config.yaml
num_hidden_layers: 10
experts_per_token: 2
d_expert: 224
hidden_act: "squared_relu"
router_score: "softmax"
normalize_top_k: false
routed_scale: 1.0
balance_loss: 0.00675
shared_expert_gate: true
norm: "rmsnorm"
learning_rate: 0.00177
beta1: 0.95
dataset: "wikipedia_en"
Below are experts of layer 5 (counted from 0) of a mixture-of-experts language model. Rows are named router (the router's row for the expert), up (a neuron's input weights, with its number) and show model dimensions 80-159. Each number is 128 + 24 x the weight over its row's rms, rounded and kept within 0 to 255. Numbers have three digits each.
Before each expert's rows: "mostly gets" lists some tokens that are sent to it at least half of the time. This comes from a sample of Wikipedia text that the model never trained on.

# expert 32
mostly gets: " which", " that", " where", " these", " what", " this"
router:127135166114118134122135084140119161099102109150171135090145111160153093095126170145102133116136118098112136143093065123173144154126126112104137128112128144124120137111151107159131124123149133154125150133091146147205129143074162124152126159
up0:141123146146125113166124107121146118124111096073160102153128109128168138164133086144148119145165135106117113098122110186103136128110123149151087107076101140143135168156086114132141128161124142110126135141092127121150146174131086158099089123
up1:156145129134113135137180099119156121087132130133153135121106113165151155131136127137120154115113105116146119127095107085134113093184087124169129147117148109132146130144157160117117130154117143149094114103117181104106134131106164122130123125
up2:168148136101121197136160129158149122122127107162141084130135101116150153134108127156129114136093176126126139140119119152119093113161120096138107163134160080132124120133167152125138153174076145121124127144139126105142126133135168154108113101
up3:143148133104121112120122113159081120125140164113126161112122183146120118110122132089113134124090138143116143130168124108082135141150145125149140139097107203101094129109141087126163097145163119146133108122102149138122094114097125117106139119
up4:120147172122143125131097151101127121134146176130095144128129082070122108106126129118109116128106106090121107127147126146163159138117113096148132148150068154111095118113092159150093146121146121137131131118132134090120113120113130094124150106
up5:117101157125132125153129119113101102114170148143123144194121110112148194147142118138156161135111114143176117139125171131141135102144157140142129116138097098173083106134127135163159096162156094091175151144128087071111104114115172129122112131
up6:071125162116120134118138200127083122094136163119129135120125149126187112124142142112123162121094133154192099143185124102125145087151088129159159127122129105145102075116169129110153098140165137102122144109131142122091095156114155118131095150
up7:146151132101101127097135123157123118120113113141168106124139112138183099140106086176159135124109128127127138108145144159165200129140153124112157126092115139144121153146171161163093160180093109129126088157137153129117139136151137114155115115
up8:132160152118080143123135120137153084129154121132093109142154084100152129123143116144126140122071150139159126114095129164137103119115115099127141115138092145158123086158168131104115111138158154108173085134135142104149082129102144088084125156
up9:140129160149119104152138084097144147068163141126143149150114118106182087119153059155115108182092128126130144104112152158165142097115138123119103184173109163091087096138105156133120131131103144130156126143136123108141167140134161140148147175
up10:117136099158130146148151106149149100158165137114076112131137111127150151164138106142170100106112141111101142089149167122133164117163167112151138146081120102159144182101092159162146114162129108150142116134130137182096163133176106128135095135
up11:121126122155131120130137129116121098175132156140109112122167115087106128136113120150132146075130128130130111112126135108139099140126161160151146145096104094123098138124121158111144163165149115089168151139154161120122112088114123149130136118
up12:141132194104119146107167164126123152154136135124118097140095150145099140125146121141123150164144081146121135133124119120140126129141120125141144127129133154184093137152157126107116128138102128138144114133148146114133151123125147126150066127
up13:173110124152104105118069101135105115132124126115123172124160093143100123118104119108123127104118077110118120095104125098138106120127138138113142123127130132132126170114154150156121120171074170131138141118101184123116086117134135090153116144
up14:107136158070149091163169128131160140111124112135100149135091152119176161125172142115149131123131126132132138144154107113134135144141135125123105098154095128133120074093116120182088127185093099132145130131126138169118100186120137132140124163
up15:115123170123112120096121110105126064141141097102147128138132154078116082106157134093113156099087102103123094134124124109137134117138178134145157170103134181105087129139151115125121145160163145130161184124131081130128108123136129178126099104
up16:117079112129088138163079101140172101133144141083168171144138097130119103115114140090119147116091106140108082142140126133125141121079140137117121115183100114094138148171129129117165108157129129127095117147088133121098130107134102126088118121
up17:120111110120100113165092132121155100144138102123140111169151123117129138079154126158133112162141126143112106120137153119146166109123149113141132120152080139118135127174136149125117124168115161142125114137150115089108161070140136146152099149
up18:128131146118137082114162108127137106101119169120092134139127140103115110119118128055112146125124086125107079153108117123146143119149140130160159162139112132122097115122134107128119159137158155120143110110134136150116104096123145114146130142
up19:111094102144150066158131145163121143144147163108113107146187095097147089136142133148115108100083086126163062123109136138110189122112136106126125113115144151133126122157139123092122088122112120074062135118114112116138113071141066126127156104
up20:104125147157128097158087105158092144105171126141125115142125108161142100161167106134132074117103138112135152112142125195145104140095132090137122164150083086097111092135107131135116090092144079149146153111132139108130161131130142106144130134
up21:149146133122136150102070126105151097121135153111135138157133141129155105146098092092135101111109143144121107156112147137108116079161150115179126108119128146109121120176115172113137111128139123112157134127170130113099148106099085146102146107
up22:090099168110161140121110149132137128141146127103145099127125142117155191103167128168117116140109119163114131157174110142134167167134119086157135156115134157138114130106186146099090165172089149136157118126124104098126122106112121140121108113
up23:132152126135118134148082113165155134144115125145173131143157121169157135083167120118116136111152149133115179153149131134168113123085144131110103164111096128139077139100137125101150126128154114137162149125091123111146147117121131184123136111
up24:117093132127122102139129204139095096150127127153118150163146155166123092100138144149121149145056136166153161134128109149096124110121119104090133151094098140117074113119143107075136160134122188138080106138197115099120132094143106096157120138

# expert 29
mostly gets: " at", " near", " At", "°", " gradu", " att"
router:156111169096113107106154152164108165106163128142114112131101142096137116106122133106097152107117117137103108149137098142122137140114106129134142111108172108146158125146132137125125106124132154169104129094153150109174109146108135101172095149
up0:115164175146120086123075146137165113153141150137105146154130117107138104123159126150145098124149150147146109047142153142155176096138126134163103171120129171130093130163138137137115134129092131050126136145161142160108127109098110107115121121
up1:111086137101163092095134110153104098118138099159121149145150123110174110115133127159120107148162127151171114147102126157152150125166111133151104114074141147123161086139138109141124127113097140097135151120114159139117105116108106090108095118
up2:128133129141095139146126096084162116093134129124182151106136110132152148127148119156126132122129156100131114141138136154153171096129138129119141137167117133120081129121165139095112126133122126126132131139096140091121142136138131133161151131
up3:131132116108122161107109149125121143149123165143129118112095132123179106156131103174150103167108112160103138097093141110125101116148119188152123139156077137115153127149161122156107124115127129064131111100080102097127102130124105124101112118
up4:149112119105085133121121135125111089097102099098082135142113137133156104148138114084143144162121149107131152144103101100137084145140142088085136098147113132154137094112123138136162130137122159109104178152104105157119159149147137146135120111
up5:071105186103102128126124105135084167128157154129121089108158107124107116130112102117158148129104150115149137107130130074158111143107109094131146159129114130136122137085097116156144137147139083152126128115149151092125148147113100110138127135
up6:172138132152063111117111114158079072135134108116100150159132121161113120142128061138151113128107124120168130094123131096139124134101180126116189137088140139118110134103102168189169128120125132131137129146123118137105151111173129143131136124
up7:122129154146135166141081096138120094121156088107155142139144113133100157120160130087116150074120134127162125145172098163141136090156163114176119155105136158113136117087123140100125152170087151166127208139123140138146105152165179119103114141
up8:109059153139094161115117121111145140114140131112152135147106115150138109111194141145119195134096114136110163101147164124131096091112147136103132110143100115136111150167139144101113151136137112125124116171147084153104152162148149138113065119
up9:160125125122141113128090099107137139143149119103129153164118143132117070139151127141166140120110119081128148168172123116119142127103118154136114121150127132086105118124129109132129163151126162113143130140144116144125113130119142142134161126
up10:135110094143165130142096118106152107157126106126141127157104098125119096105151141155114146166136109110124123130119140133121143136133141106146172115121141167166132107135165130105111129130145138141166113102113117155141160121141145089114103112
up11:129096129125091102120132113108175127117117143132110121062112103109140094117093148100163116112160123163137110095122121116136123109114121089119092119147171112144115129137128141159123149144125153152139131144133131126108142122146136105115074104
up12:137161101138114088150146160142114119135143145162158130107152131167156165114102111147154123171103105169156104128118149127098123139098136106116138145125095108168154159146151129119151132095132141151117169126158077098079089099141162120110111166
up13:140152124141108110121147130098086130112124116112143145148126165151100120138167137161116103147087131145116163128125122154136135146140135155106142115116148145140100117103185119108182131152129064111158125134114130096149172160139130140114119149
up14:149108109119139150133105109141106112133087069130114144136154150091135094114112130170113141106107123109116120093119112154145148118151126131096135123090132129090145155118143086111096137117132172119154120126123127128136125073105095090099151109
up15:131106134151130122165121127095117076131154121134147108159126115121147102120104096125146129134115115089179141134121151104150124096115133098121163131139080149125093130120141138123128133162119113068151137137109108156104139125156154136090139121
up16:139100103149110094141094112148106130095132126122142148137159112146113145163124124123134113119099120138128141109102122108142136083114157135108111158102125104137134103118156085119158171150103117131142130133184152131096133139163159108139102127
up17:086132126152103101124155095078140102133137088140179136129119137105107137123095140108120133112110118103155092135139128133145115098184139153160115151115117141130136126137136143171138143156108103085168135123126136107085081112117128098091134096
up18:158170175099097091104143134112066130103120132125129125126103090145141097096113109146103147186116138145149108096060109162142129126131125143131128185124087136146079141074081113139128109141170085102139131103130152104113123137119121129117144112
up19:097146112117114112156091165105102058112125108168134094129144138144132143163161162106118145172106145084130133138169144102132124109126156068113139160132101152126120125136169140141123097151170092136099178115118089154117092180147159141128127105
up20:111133133105098115118108123105086152118158164179136113124166135103104148134118104108122146164165137130166153113124120131144149158080121100140135140164118142158088105089086109130144135120166106142158120114114140085127097161139150113166131153
up21:086155160142124157105128081117113114122148151092119140099111157097136130145158139133133097163106087173140088103140104155098106095132104114151098165134121121177101134110161145136137096126121109150109163134150123087127124125151132106133149129
up22:140149110079103132093161091117110116147113172145097103132115142122075071121127145136127131126099148133125106107122115102153138150178123221090104106171139131132122125155118108128120127149149134114138131138139128171093094160147089071141167117
up23:142147119134104096128123101128084148132122137149127149114159162155135131127133124108108127075156078164112092115146120107105150182161102147116124131134129135130107116120144127082152082115162103100097153122095123117095100142147113101141089085
up24:114115096133172098156115145115147130103134148110153140135145087132144145124091139132102144100148139093120097147075118101103171104124124107148187103167119121101164123127143107144148163128182130099141131140136123125082108117123123090149158094

# expert 14
mostly gets: " MPC", " human", " phys", "iddle", " front", "avy"
router:087148142105139109159147110102146110105114135139091145145127127102129124117166096120108097117107149124168125106152122155094141104152096154166133135122141127144123156153086120147168099101102058129103160112118119154147147132123121167122104192
up0:131117140160131106149170114091184145136129152103137158168119161121169154131152166114127119113085118133138161153099139112160085156115125157131155120136124137172112116100146126102097149148124102118131162143097134094147128094111098115127102092
up1:133124112145109112109152140138145145173137104161125156147105097179130134076157141115140122094138157146180122095149126143137112066141168126142130159130099131126118157139103115167119116163137166099122176100064194116162075160146160145123110114
up2:138111159127119150128149147164140115097137116127138141109126138170149129177068158107134149141132102169147126148110131094156104178105110164120100139115065131168083119137182104136127093121137140139119114150097110145111082121149148139162169152
up3:110144164143107119143149159141163148137136135088167129084159100136115141144085127096116127128111146114127168110111112093108150119111135136131142129082113119130090171088146117135104134143121118121117118114111105089125116095078146119078133166
up4:143108178135139132083111107146155101169161178169161078149110138165121118125098125099140125092067132153156143138089152130171108124146148129145115141125117118149126144127120114095142151143108114147183122143119149152135126114158129101143086118
up5:101135171128110136155116137139174132077126131125117117173113133166100144086113117101158136130136159135141116138125139103110116108103112106126129144111122134137136137144128136165112089116140118109152133102108153136125103134123101148100125170
up6:123125114097103095150122163102121110128172149137098138162123133172117118153123147149138135091144131161134112143087189132170121164101171111137127126145117119188119109114117121094162126158154135175140129090161104176171102094121160136124093130
up7:129113112115105175120117123182116127115160153123131097118147131129134163100123161099144127125175119150124126151154142177154138167173122173092092107083095095181147120151103110110154130123126126165087182137140136090147136126138143108135122103
up8:125138113123112119131094161174120106134118109107105157179154136100140104104137110143106133111126109105153153071094153137075138108172177117132147129123056154137152130138139109127125110170090124113176125156096160129094125110099127143134158134
up9:136131143106144109164138143114113131131145135167112109097122116121115117092127104120138194130119094141150172118141144126144099131128129124100125165156123113078123091128116190163106148098159109140106108071135152138148077093148139140151152165
up10:118118136147093106115134164142134162122157148139126162129142146140129126131117121122143154133120105143122112073108134137177119142120150126140125112140126138147101166112111111108140140142137175156132072152139132164096103155077093165133150159
up11:115130102137117147127117131133147064119119140154126130150118113169105152131101064128107135104075147097114117122153094116119098172088122135087124098133118127112131140122139118129124176128122103137094136116120132157187096126154125130096113110
up12:136115120131164141105166128126105099135157146190107156096101132136101187143157094143111116152138116089095096109113155134118160138113092136115095124089133171093093132133109126149102137136145128139119138076129164184115147096154155098129117151
up13:079171084130109142121104139130093138145156114142130123116114136168133125117139117098146134159095068114141111134148150130094121142099107124113101154117108166104129108120110167158095140121141155138168153103141179107091065088116138115114117142
up14:116145130119106071125115108097085148156155124078110141120156118127125119132109159095135108128094165136146136105150143128131160155088157132118152125105130160124102117115096196119160111171129125159130107114119152106174099100099141146107111126
up15:135103177075144100106140157129061115147147167126123138072150108117129105110134151115120151094120156090133122124079140157120106100157123068136151106099146169164091108146128105153141099125088163118140141091148095150139171172144118129141146113
up16:147139130124145117164127156146131127113116140127139117114162084112113106163152083131138115123146102132132105110127154128151157058194142121113168148087159141120158139117155143134179061143094132109126178111157146148161167156099099133128113154
up17:104088151128145134176154144106131129079112128097130099122140148104103123122142118121155176134127108088096147174108169113155131104107145122131171140130129133137119082147150161090111112138149101112120120062105116129155120085132079136152132111
up18:105167141130122104120124109123114115116181140126133133147129158108141174140126115139096119148112160137168101130126157143150145104140159150107134128133135179148136155152167163133113186141106123146136174144119124098120145141094133097073118158
up19:122117124122081100113120153083101152117132127151176128148154120103096071161116122106099126101152153132191139125094141158122155142114129121145155113142162156122132130126135181105179085126166084113163157112137111165126131120135185156128098111
up20:141106121109138128113090149146084136120129103112123144139138079157167099175103099109130132058128099177173097068138092098081119110118119120097161124157127151140130122149095116135129105112142113126150142151064172116107150134079092099132161153
up21:165142110125143128177119104099135142108102175158121130158179101110162132145109132133087105125108115073089109176088112168132139095120158090108087120138100135135128098134137135154124114135132117110138107130122156122139126106097145127160152134
up22:147115138086139112162133111143140111139131135142132162150146134102145118122191075090147125144092141139089170112135168157105123155143117106148143108139094096164144131137121137146116086137104132131161163148120109154121147127176137113134085134
up23:133152131130137118157165117109141093129175139117103134122111115073121140158102133136150105118102166091089136171119149187147096115165154148133117117115133158129164096110117125126113124146142111096121092146139120089111141136146143106119079093
up24:142134102134129122137140127114138163128169145127118152137127107114162095137138095138133109120134129152169135088126122145167132122097138128176114202065145126119135119135142126147133165111131123132135101086101112110113132123102138196129150160